{"n_layer": 13, "d_model": 384, "n_experts": 32, "experts_per_token": 1, "d_expert": 160, "d_shared_expert": 384, "activation": "gelu", "moe_layers": [0, 1, 2, 3, 4, 5, 6, 7, 8, 9, 10, 11, 12], "router_score": "softmax", "normalize_top_k": false, "routed_scale": 5.66, "balance_loss": 0.0103, "balance_bias": false, "router_bias": true, "init_std_router": 0.0283, "lr_router": 0.00083, "n_head": 12, "n_kv_head": 12, "head_dim": 32, "vocab_size": 32768, "norm": "layernorm", "norm_place": "pre", "norm_eps": 1e-06, "positions": "alibi", "qk_norm": false, "attn_scale": 0.177, "tie_embeddings": false, "parallel_block": false, "init": "normal", "init_std_qkv": 0.0228, "init_std_o": 0.00448, "init_std_up": 0.0228, "init_std_down": 0.00448, "optimizer": "adam_variant", "lr": 0.00048, "beta1": 0.9, "beta2": 0.98, "weight_decay": 0.29, "lr_head": 0.00439, "grad_clip": 2.0, "warmup_steps": 461, "schedule": "cos", "final_lr_fraction": 0.03, "batch_tokens": [32768, 65536, 98304], "seq_len": 1024, "doc_mask": false, "z_loss": 0.0001, "train_tokens": 368200000, "steps": 6413, "dataset": "wikipedia_en"}
Below are experts of layer 9 (counted from 0) of a mixture-of-experts language model. Rows are named router (the router's row for the expert), up (a neuron's input weights, with its number), down (a neuron's output weights, with its number) and show model dimensions 96-191. Each number is 200 + 40 x the weight over its row's rms, rounded and kept within 0 to 999.
After each expert's rows: a language model's description of what the expert responds to. This comes from a sample of Wikipedia text that the model never trained on.

# expert 9
router,192,204,245,233,178,181,216,180,198,185,237,216,233,215,168,191,117,150,172,205,247,191,206,151,164,110,240,191,97,196,236,191,226,207,221,119,261,248,146,177,251,170,178,218,218,234,120,238,179,163,276,162,128,203,197,211,262,188,188,249,147,224,260,220,187,250,88,143,255,230,220,231,163,107,196,251,228,166,199,274,216,172,185,178,186,191,207,229,185,179,294,144,196,198,150,225
up0,208,242,191,250,221,222,253,195,214,136,147,151,245,286,220,239,257,193,204,249,173,194,223,236,229,136,251,268,171,169,231,222,206,194,243,185,89,163,235,203,199,216,233,187,213,183,166,212,198,215,210,295,236,134,235,161,155,217,175,241,245,192,255,177,219,186,199,188,175,216,131,130,234,237,174,87,206,235,265,243,236,208,235,214,178,207,201,203,214,220,214,220,256,165,206,220
down0,245,173,211,168,211,182,195,228,236,239,117,198,224,176,215,150,227,175,202,207,265,214,213,199,157,208,153,183,250,220,207,200,237,238,144,203,203,201,167,189,172,177,241,192,214,96,230,179,205,231,148,300,132,176,252,195,217,207,142,200,166,195,187,154,185,132,223,296,194,200,336,176,170,153,204,215,251,210,146,197,232,188,184,226,216,215,105,241,226,192,128,236,165,203,76,244
up1,242,213,144,199,254,233,205,168,212,112,173,180,198,280,93,246,179,233,251,182,228,191,191,160,128,215,106,172,205,238,189,97,208,183,156,221,196,235,252,278,202,190,205,140,161,258,265,146,166,214,207,173,185,269,143,274,191,156,178,140,194,174,208,202,211,222,195,160,216,175,273,196,187,210,269,171,275,203,220,221,181,183,182,244,213,157,141,201,177,197,188,204,183,230,230,184
down1,218,131,201,287,149,186,235,219,183,216,227,191,185,223,131,161,244,179,261,207,225,160,228,234,217,162,249,187,175,157,193,165,171,205,137,189,193,155,173,202,161,178,206,162,171,169,184,175,210,190,157,230,163,226,140,224,225,161,226,228,210,243,168,184,158,231,168,232,255,221,214,209,212,214,179,251,216,173,187,233,191,263,151,213,216,235,240,249,181,128,201,263,207,241,199,157
It responds to: Articles and table pipes. Indefinite articles and determiners before a noun phrase, such as a, an, another, this, his, and column-separator pipes in sports and list tables.

# expert 17
router,240,200,174,164,181,194,153,221,178,136,264,229,158,207,127,236,197,271,214,164,205,198,171,246,140,265,201,192,214,244,212,267,193,234,249,234,202,201,136,243,205,208,197,218,228,216,225,115,182,203,114,210,280,249,144,202,264,201,243,185,215,227,220,170,175,197,188,207,138,176,252,172,111,169,140,252,193,221,167,195,189,294,204,165,94,186,187,166,151,174,120,149,191,137,250,164
up0,185,214,91,137,116,203,182,198,266,181,230,223,231,248,243,221,137,195,249,180,295,230,148,210,261,332,225,184,186,227,185,188,255,168,227,185,163,240,182,137,174,148,158,242,136,177,209,215,158,158,223,233,231,242,162,196,191,193,216,266,139,197,143,207,135,163,235,221,177,254,102,157,172,200,193,198,199,236,194,151,207,230,187,163,218,246,151,233,178,206,200,223,158,198,267,225
down0,160,185,226,184,147,209,130,163,244,198,183,219,216,205,164,170,154,234,223,188,157,249,148,246,248,203,168,199,278,209,159,237,275,200,253,192,241,192,206,131,228,157,207,195,244,219,246,125,215,164,182,225,146,142,158,164,162,105,157,209,180,151,184,136,234,244,178,219,186,236,222,227,252,259,190,262,234,228,292,231,259,163,292,231,255,191,207,197,249,205,218,227,142,285,227,242
up1,222,218,222,231,225,249,265,220,180,164,174,228,208,241,171,232,164,172,202,251,245,190,219,178,251,206,206,195,206,239,208,119,195,193,184,213,150,131,133,167,200,231,216,244,157,186,193,257,205,235,153,212,231,205,197,167,128,207,272,172,198,165,187,212,115,213,154,231,235,211,237,99,191,257,197,119,200,255,161,245,266,259,184,168,163,188,190,192,252,158,197,230,197,155,216,207
down1,184,211,207,234,136,229,161,218,295,242,142,236,201,197,196,237,227,223,206,170,200,126,225,201,275,175,222,236,141,132,181,170,161,147,179,220,144,211,177,151,194,146,169,255,216,193,143,198,127,162,179,156,226,196,170,184,172,260,158,199,163,201,177,240,183,227,199,215,206,283,153,238,115,229,236,256,212,186,216,140,227,173,153,158,264,274,126,248,261,233,234,191,189,309,185,252
It responds to: Year digits and percents. Digits inside four-digit years, especially the 9 in 19xx, in birth and death dates and filmographies, plus percent signs after figures.

# expert 31
router,143,211,225,241,220,191,232,211,201,227,192,166,138,217,169,230,175,217,149,231,228,170,252,175,176,228,293,176,172,225,188,253,175,251,110,241,182,197,206,166,219,166,183,229,121,197,263,210,215,276,249,208,179,136,141,159,200,197,211,212,202,196,156,170,197,166,145,181,207,147,267,198,201,171,185,254,158,216,170,228,159,202,157,149,217,248,176,250,217,216,201,195,99,167,175,263
up0,210,226,219,139,253,170,195,257,110,218,171,131,167,163,247,203,215,165,174,137,232,157,153,125,189,183,222,241,208,160,218,168,249,204,215,251,233,182,203,155,142,175,144,211,191,152,180,129,222,210,207,218,205,233,227,206,272,234,207,174,232,232,195,179,215,207,217,237,232,146,155,210,194,189,181,140,246,251,188,159,173,187,165,202,198,185,240,175,163,164,230,106,180,168,248,154
down0,194,185,167,253,182,206,208,203,179,129,91,186,238,289,223,221,143,240,145,140,170,221,258,131,132,249,203,133,193,243,73,192,251,280,177,202,207,195,171,168,255,210,155,240,194,217,178,205,217,239,161,205,176,181,238,236,301,224,157,161,213,176,162,144,176,208,207,199,227,196,239,167,212,225,184,158,228,206,277,231,242,198,191,202,146,183,226,244,218,114,191,189,151,181,151,243
up1,228,266,184,176,219,182,181,273,151,171,254,211,188,183,264,163,224,231,214,157,155,120,141,173,235,191,115,246,214,196,168,212,209,175,284,203,253,197,235,100,206,189,156,251,165,114,170,221,203,190,221,216,277,174,228,163,268,253,206,167,157,247,183,289,193,266,227,225,238,189,190,208,199,192,194,210,229,240,142,222,102,179,127,157,192,210,225,165,222,224,187,266,179,198,229,178
down1,187,216,147,184,166,172,214,198,210,221,107,232,239,201,199,204,244,298,164,222,186,225,221,268,161,255,212,193,238,186,158,194,191,170,141,139,239,235,241,161,229,139,202,179,184,250,294,266,211,192,205,173,120,200,189,221,236,206,249,129,140,200,185,145,173,219,217,221,187,179,189,194,200,171,207,235,237,262,197,156,213,249,262,198,173,151,254,217,227,246,173,263,143,115,202,195
It responds to: Definite article the. The word the, or these, its, their, after a preposition such as of, in or to, as in "in the Palace".

# expert 15
router,218,237,241,188,165,141,193,147,131,201,154,191,196,205,243,174,221,157,165,135,161,175,153,209,184,264,125,191,247,198,196,198,239,220,248,183,201,161,214,240,185,125,203,202,203,128,153,122,166,210,192,210,185,158,179,213,203,146,212,158,225,201,265,202,165,212,244,194,174,233,229,298,272,167,261,183,230,251,200,188,292,178,200,258,121,200,248,175,227,151,241,215,318,254,207,169
up0,145,210,188,221,296,190,226,154,222,223,225,204,203,133,186,199,195,213,209,204,217,217,220,183,91,169,155,241,210,202,176,202,193,240,183,220,238,167,236,179,213,180,207,167,153,220,224,127,242,234,167,196,210,239,318,222,177,203,255,204,189,261,158,213,196,261,243,207,184,202,173,234,162,159,208,208,160,191,180,166,131,209,180,182,194,176,224,184,175,225,160,155,252,210,201,132
down0,244,198,200,208,209,245,207,226,177,171,257,122,170,247,201,200,142,197,165,208,179,225,181,213,193,192,250,219,272,160,225,114,136,129,180,203,211,205,207,255,200,234,216,132,173,211,236,181,190,201,138,241,193,273,240,186,228,254,152,244,154,196,159,250,141,134,245,204,198,191,203,143,175,219,211,215,224,93,204,199,195,184,135,247,182,171,220,198,177,265,250,214,219,156,171,180
up1,158,242,210,206,224,273,162,201,205,175,183,196,271,208,207,146,297,215,234,189,206,231,194,145,203,188,167,196,223,207,206,177,199,217,204,209,205,134,269,239,220,226,147,188,177,129,259,238,225,225,213,242,220,236,207,141,262,222,237,243,229,205,260,135,239,211,165,120,210,198,208,200,174,153,197,233,256,185,225,118,206,187,200,187,177,201,150,228,164,146,248,161,178,176,244,235
down1,277,166,250,244,228,264,242,213,205,114,203,189,181,216,196,142,150,161,214,139,261,158,147,185,227,217,257,263,134,237,146,205,234,174,170,224,186,275,214,180,285,200,172,244,202,202,264,150,145,219,222,264,130,226,262,172,245,187,200,219,265,237,200,189,224,239,203,224,155,223,216,250,196,214,216,218,174,265,190,225,169,146,240,243,190,185,180,254,214,243,164,250,138,228,280,185
It responds to: Copula and adverbs. Forms of be and the adverbs or participles right after was or is, such as been, not, nearly, also, considered, fatally.

# expert 16
router,97,181,178,237,214,229,199,168,240,222,228,215,233,153,209,206,225,220,236,248,171,146,195,223,165,231,208,230,227,224,157,250,183,238,204,153,206,226,161,196,196,269,216,210,285,204,211,195,211,208,211,243,180,154,138,222,115,152,176,198,254,166,200,198,200,222,166,223,230,200,167,247,177,253,183,266,237,211,197,204,228,281,154,158,160,198,215,206,238,179,228,203,196,220,195,270
up0,227,206,195,166,202,200,154,206,143,163,187,220,201,228,274,226,258,199,213,222,243,204,263,197,151,147,198,171,214,182,161,197,234,265,199,165,164,180,233,170,216,171,167,196,211,148,198,194,200,197,267,228,214,240,219,225,148,196,160,128,231,253,208,174,187,201,204,183,202,326,158,232,144,239,240,175,288,237,190,238,195,141,197,211,191,167,141,290,144,236,180,261,176,188,156,194
down0,256,169,127,239,250,256,243,194,155,264,232,212,190,298,157,233,208,107,231,212,222,230,190,242,207,109,144,204,215,211,229,185,200,225,240,253,182,139,231,238,189,227,235,128,171,252,140,253,161,206,217,115,245,150,189,197,204,236,272,234,155,218,172,201,195,240,229,257,188,171,205,207,261,202,295,180,186,190,217,256,222,183,182,172,159,195,178,223,210,108,258,268,201,161,218,205
up1,185,281,208,181,233,231,191,175,249,188,246,204,175,202,212,217,194,125,167,204,215,196,228,121,157,258,268,218,229,222,182,147,199,194,222,206,167,250,243,214,244,187,210,245,143,212,158,281,158,283,190,160,337,159,177,113,232,232,181,149,227,99,219,222,170,166,263,209,166,132,202,183,244,250,228,218,187,190,206,178,233,187,245,178,190,223,187,267,235,267,116,239,151,215,257,175
down1,198,185,94,215,212,157,160,173,247,157,220,164,210,228,160,208,230,216,214,181,173,237,177,188,145,216,270,227,225,135,239,195,244,145,199,250,210,179,112,131,235,214,228,227,163,174,145,191,195,222,209,195,131,217,223,229,206,236,178,237,124,234,204,226,124,174,127,198,222,193,198,230,170,189,260,237,197,227,206,137,200,223,256,152,226,214,208,196,238,224,218,191,198,183,202,145
It responds to: Descriptive modifiers in biographies. Adjectives, nationalities, ordinals and and inside noun phrases describing people, as in "German actress", "first", "director, writer, and actor".

# expert 5
router,216,184,259,176,195,179,200,227,160,173,245,160,212,253,260,126,202,271,189,203,225,244,251,245,202,150,143,131,224,159,206,198,199,168,153,245,192,239,237,182,170,200,184,138,215,207,249,242,222,217,255,224,194,202,247,219,143,141,244,206,197,272,100,246,187,211,219,127,187,224,127,200,206,242,225,179,201,210,202,219,259,176,224,215,243,196,197,294,254,259,230,228,241,215,196,188
up0,213,160,201,164,237,169,237,220,211,229,164,228,233,279,226,188,179,187,233,153,186,233,248,205,105,103,229,238,200,154,232,174,241,254,169,190,203,180,194,188,193,128,288,175,195,333,256,199,183,179,201,232,222,149,191,202,243,192,232,175,155,234,217,199,106,188,271,170,113,211,242,224,258,181,207,118,162,250,173,210,199,199,187,233,165,149,187,193,121,184,216,228,133,196,296,201
down0,141,277,190,197,153,233,185,273,226,160,182,207,178,259,208,133,171,262,210,170,257,159,224,231,202,227,132,147,176,160,253,222,219,234,187,171,184,132,201,238,171,246,168,261,196,261,237,256,180,261,144,201,204,285,179,170,259,155,182,173,130,181,125,218,187,170,151,177,202,218,212,217,247,156,235,176,160,246,214,233,160,189,285,195,204,263,166,204,303,225,213,181,223,272,153,261
up1,230,255,137,221,209,104,174,181,230,210,193,166,218,256,190,272,197,189,228,173,191,276,177,266,193,168,173,235,220,189,240,166,282,248,259,143,230,208,143,194,136,84,184,143,210,160,232,208,217,201,129,146,293,196,195,220,212,217,134,214,270,216,227,223,179,207,235,195,95,204,244,245,180,198,193,133,201,165,225,244,242,226,223,221,222,127,212,180,224,249,212,268,195,221,174,152
down1,218,283,236,156,244,219,198,100,203,224,186,237,228,234,284,143,197,160,167,280,145,224,179,234,165,169,198,161,239,221,255,242,296,202,147,230,255,133,191,138,211,234,211,230,221,226,177,236,176,165,137,228,165,113,242,141,242,178,243,190,147,226,169,179,243,284,181,261,253,202,172,113,207,119,202,159,156,240,248,207,175,224,246,159,249,252,142,238,191,230,148,256,205,212,201,236
It responds to: Word-initial capital fragments. First piece of a name or word split into pieces, often a capital letter or abbreviation: c(ables), U.S., X(FL), Sta(atstheater), Mr, vs.